config.yaml
num_hidden_layers: 12
hidden_size: 160
moe_layers: [2, 3, 4, 5, 6, 7, 8, 9, 10, 11]
routed_scale: 2.5
balance_loss: 0.000198
init_std_router: 0.0344
norm: "rmsnorm"
optimizer: "muon_variant"
beta1: 0.93
batch_tokens: [65536, 131072, 262144]
dataset: "wikipedia_en"
Below are experts of layer 8 (counted from 0) of a mixture-of-experts language model. Rows are named router (the router's row for the expert), gate (a neuron's input weights, with its number), up (a neuron's input weights, with its number), down (a neuron's output weights, with its number) and show model dimensions 32-63. Each number is 128 + 24 x the weight over its row's rms, rounded and kept within 0 to 255.
Before each expert's rows: a language model's description of what the expert responds to. This comes from a sample of Wikipedia text that the model never trained on.

# expert 47
Description: Pipe separators and column-header words in tables, election results and taxonomy infoboxes, such as |, %, Votes, Candidate, Phylum:.
router [153 139 121 126 105 125 153 128 131  91 116 126 122 126 131 106 171 131 102 109 120 157 140 125 154 123 106 121 119  93 132 107]
gate0 [133 129 114 105 156 118 120 183  90 125 143 155 111 127  79 106 143 124 114 161 123 117 183 113 139 123  75  90 146 119 114 102]
up0 [137  72 128 140 122 135 124 158 111 147 123 132 118 143 100 127 159 157 141 115 100 134 152 117 158 140 113 106 109 138  89 134]
down0 [127  84 145 122 114 120 119 103  89 165  94 167 155 137 151 178 145 132 182 167 104 142 153 143 141 132 118 107 139  80 133 154]
gate1 [ 91 123 138  90 103 109 187 139  92 107  78 122 152 126 145 111 112 123 146 142 130 116 121 162 115 125 142 157 221 152 153 110]
up1 [ 67  91 126 157 146 108 180 137 110 127 112 112 161 165  99  89 131 104 127 121 123 112 129 130 121 163 157 112 159 160 134 100]
down1 [145  89 151 118 121 143 108 126 111 116  98  96 120 147 162 146 186 111 143 143 162 181 126 141 122 161 113 133 142 115 143 129]
gate2 [113 150  61 102 128 150  97 149 120 116 104 108 171 117 129  86 163 127 131 164 128 103  68 146 157 110 161 119 131 135 103 137]
up2 [114 132  96 130 148 163 124 135 133 139  91 122 160 157 126  94 185 143  82 119 154 128  83 124 152 132 132 111 122 156 122 103]
down2 [130 115 122 134 165 157 127 123 128 101  65 139 178 164 149 132 163 123 173  93 102 163 123 152 101  90 156 115 138 157 141 124]
gate3 [146 154 133 104 116 124  93 182 144 106  95 125  91 113 114 141 102 149 118 158 136 116 168 168 168 120 111 153 155 112 128  99]
up3 [141 157 109 129 142 150  94 149 134 100  96 153 109 112 168 164 137 127  94 128 165  86 141 148 137  76 118 157 149 110 170  93]
down3 [114 133 101  95 157 131 147  82 133 150 126 162 164 149 128 115 130 130 147 169 114 140  98 142 102 115 139 134 122 131 113 109]

# expert 13
Description: Lone capital letters starting a word, often after an opening parenthesis or hyphen, as in (S, (M, G in asteroid designations and tables.
router [152 133 105 157 129 121 144 116 190 114  82 135 108 152 116 116 158 106  85 126 141 141 160 131 139 104 108 102 119 107 137 114]
gate0 [124 157 131 120 144 100 142 154 139 130 101 117 119 148 124 102 136  99 121 125 138 127 160 116 117 116  94 121 162 165 129 102]
up0 [128 154 144 166  87 125 143 104 162 137 105 120  97 111 113  81 178 116 146 134 140 149 155  83 130  91  93 104 140 117  98 102]
down0 [184 165 171  94 117 131 137  64 132 111 107 144 144  99 110 104 115 150 128  97 151 151 120 154 106 113 110 135 106 137 137  65]
gate1 [146 117 165 135  94 105 131 145 158 116  99 145  95 155 118 129 129 120 111 132 109 160 133 159 129 119 115 139 128 110 153 103]
up1 [148 135  93 115 115 150 142 153 183 126 110 120 139 144 106 112 149 145 111 130 141 167 132 149 147 141 113 140 109 114 144 132]
down1 [118 104 150 105 144 154 144 186 112  96 148 140 104 108 122 123 156 108 103 119 102  78 135 144  98  89 142 128 127 132 135 119]
gate2 [122 120  89 122 137 125 121 113 180 110 113 156  93 154 133 121 128 117 138 104 133 106 130 157 131 111 122 112 146 154 129 105]
up2 [127 143  91 122 162 147 133 135 163 124 124 142 123 133 111 115  95 105 108 150 155  97 137 139 100 119 124 138 120 126 164 102]
down2 [135 125 144 106 163 131 137 123 109 135 102 127 132 119 170 102 124 142  90 132 138 143 155 157 152 138 137 156 105 124 122 108]
gate3 [152 116  67 160 112 116 155 126 149 101 121 119 134 159  98  80 161 116 105 123 117 133 163  93 124 132 133 118 127  94 117 134]
up3 [135 115 100 144  79 118 160 155 119  95  80  92 147 128 119  93 167 149 141 114 116 143 133 128 133 127  91 116 108 133 110 119]
down3 [130 112 118 146 133 170 142  99 139 148 109 149 129 121 135 111 131  96 156  94 147 138  95 154 125 162  88 141 150  99  96 136]

# expert 40
Description: Starts of team or place names in sports schedule tables after dates and times, such as Haverford, Wyoming, Purdue, Rhode.
router [138 144 131 134 125 165 144 148 113 127 114 123 117 147 139 133 148  89 100 165 101 108 146 134 157 119 122  93 129 140 141 159]
gate0 [138 116 128 142 103 118 129  86 108 191  97 128  96 140 143  80 157 135 173 155 113 140 147 129 162 129 132 150 139 164 119 108]
up0 [ 95 144 121 157 122 109 147  70 103 176 114 149 108 125 128 103 173 119 138 156  91 144 171 101 161 113 101 143 143 163 112 125]
down0 [137  80 122 139 178 138 100 111 127  99 147 152 116 114 129 128 114 148 128 126 114 101  89  97 160 175 147  96 109 122  94 122]
gate1 [ 97 106 129 115 120 134 127 145 149 146 116 165  81 151 125 118 163 118  93 145 190  85 159 103 127  69 142 148 117 135 135 156]
up1 [121 127 130 125 108 151  95 142 142 127 124 155 105 141 169 159 103 122  98 122 150  60 109 130 140  92 119 100  98 160 143 168]
down1 [151 109 132 135 110 113 107 110 118 110 100 149 146 115 168 129 125 118 150 122 117 114 117 125  79 110 140 132  97 119 132 112]
gate2 [172 115 127 148 126 133 117 136  95 159 118 103 137 111  93 106 133 131 129 141  94 125 134  85 173  92 104 148 142 142 141 162]
up2 [ 71 109 116 166 166 155 124  98 164 118 142 111  89 112 178 170  86 143  99 115 104 122 137 139 170 108 139 136 126 157 142 133]
down2 [ 84 107 135 102 169 100 122 125 117 114 115  98  86  95 138 138 129 174 135  98 140 102 127 133 153 128 116 128 102 146 140 102]
gate3 [143 143 105 162  97 146 149 144 122 124 140 150 157 134 142 143 160 120 125 121 182  86 152 115 172 112  89 125 124 161 117 118]
up3 [101 113 101 162 132 115 132 138 137 114 100 120 105 124 165 138 112 105 117 140 177  81 105 154 155 107  91  89 116 136 162 138]
down3 [101 141 127 112 148 118 150 140  67 106 160 122  80 137 145 122 103 135 188 105 134  89 111 123 104 153  85 134 141 116 139 135]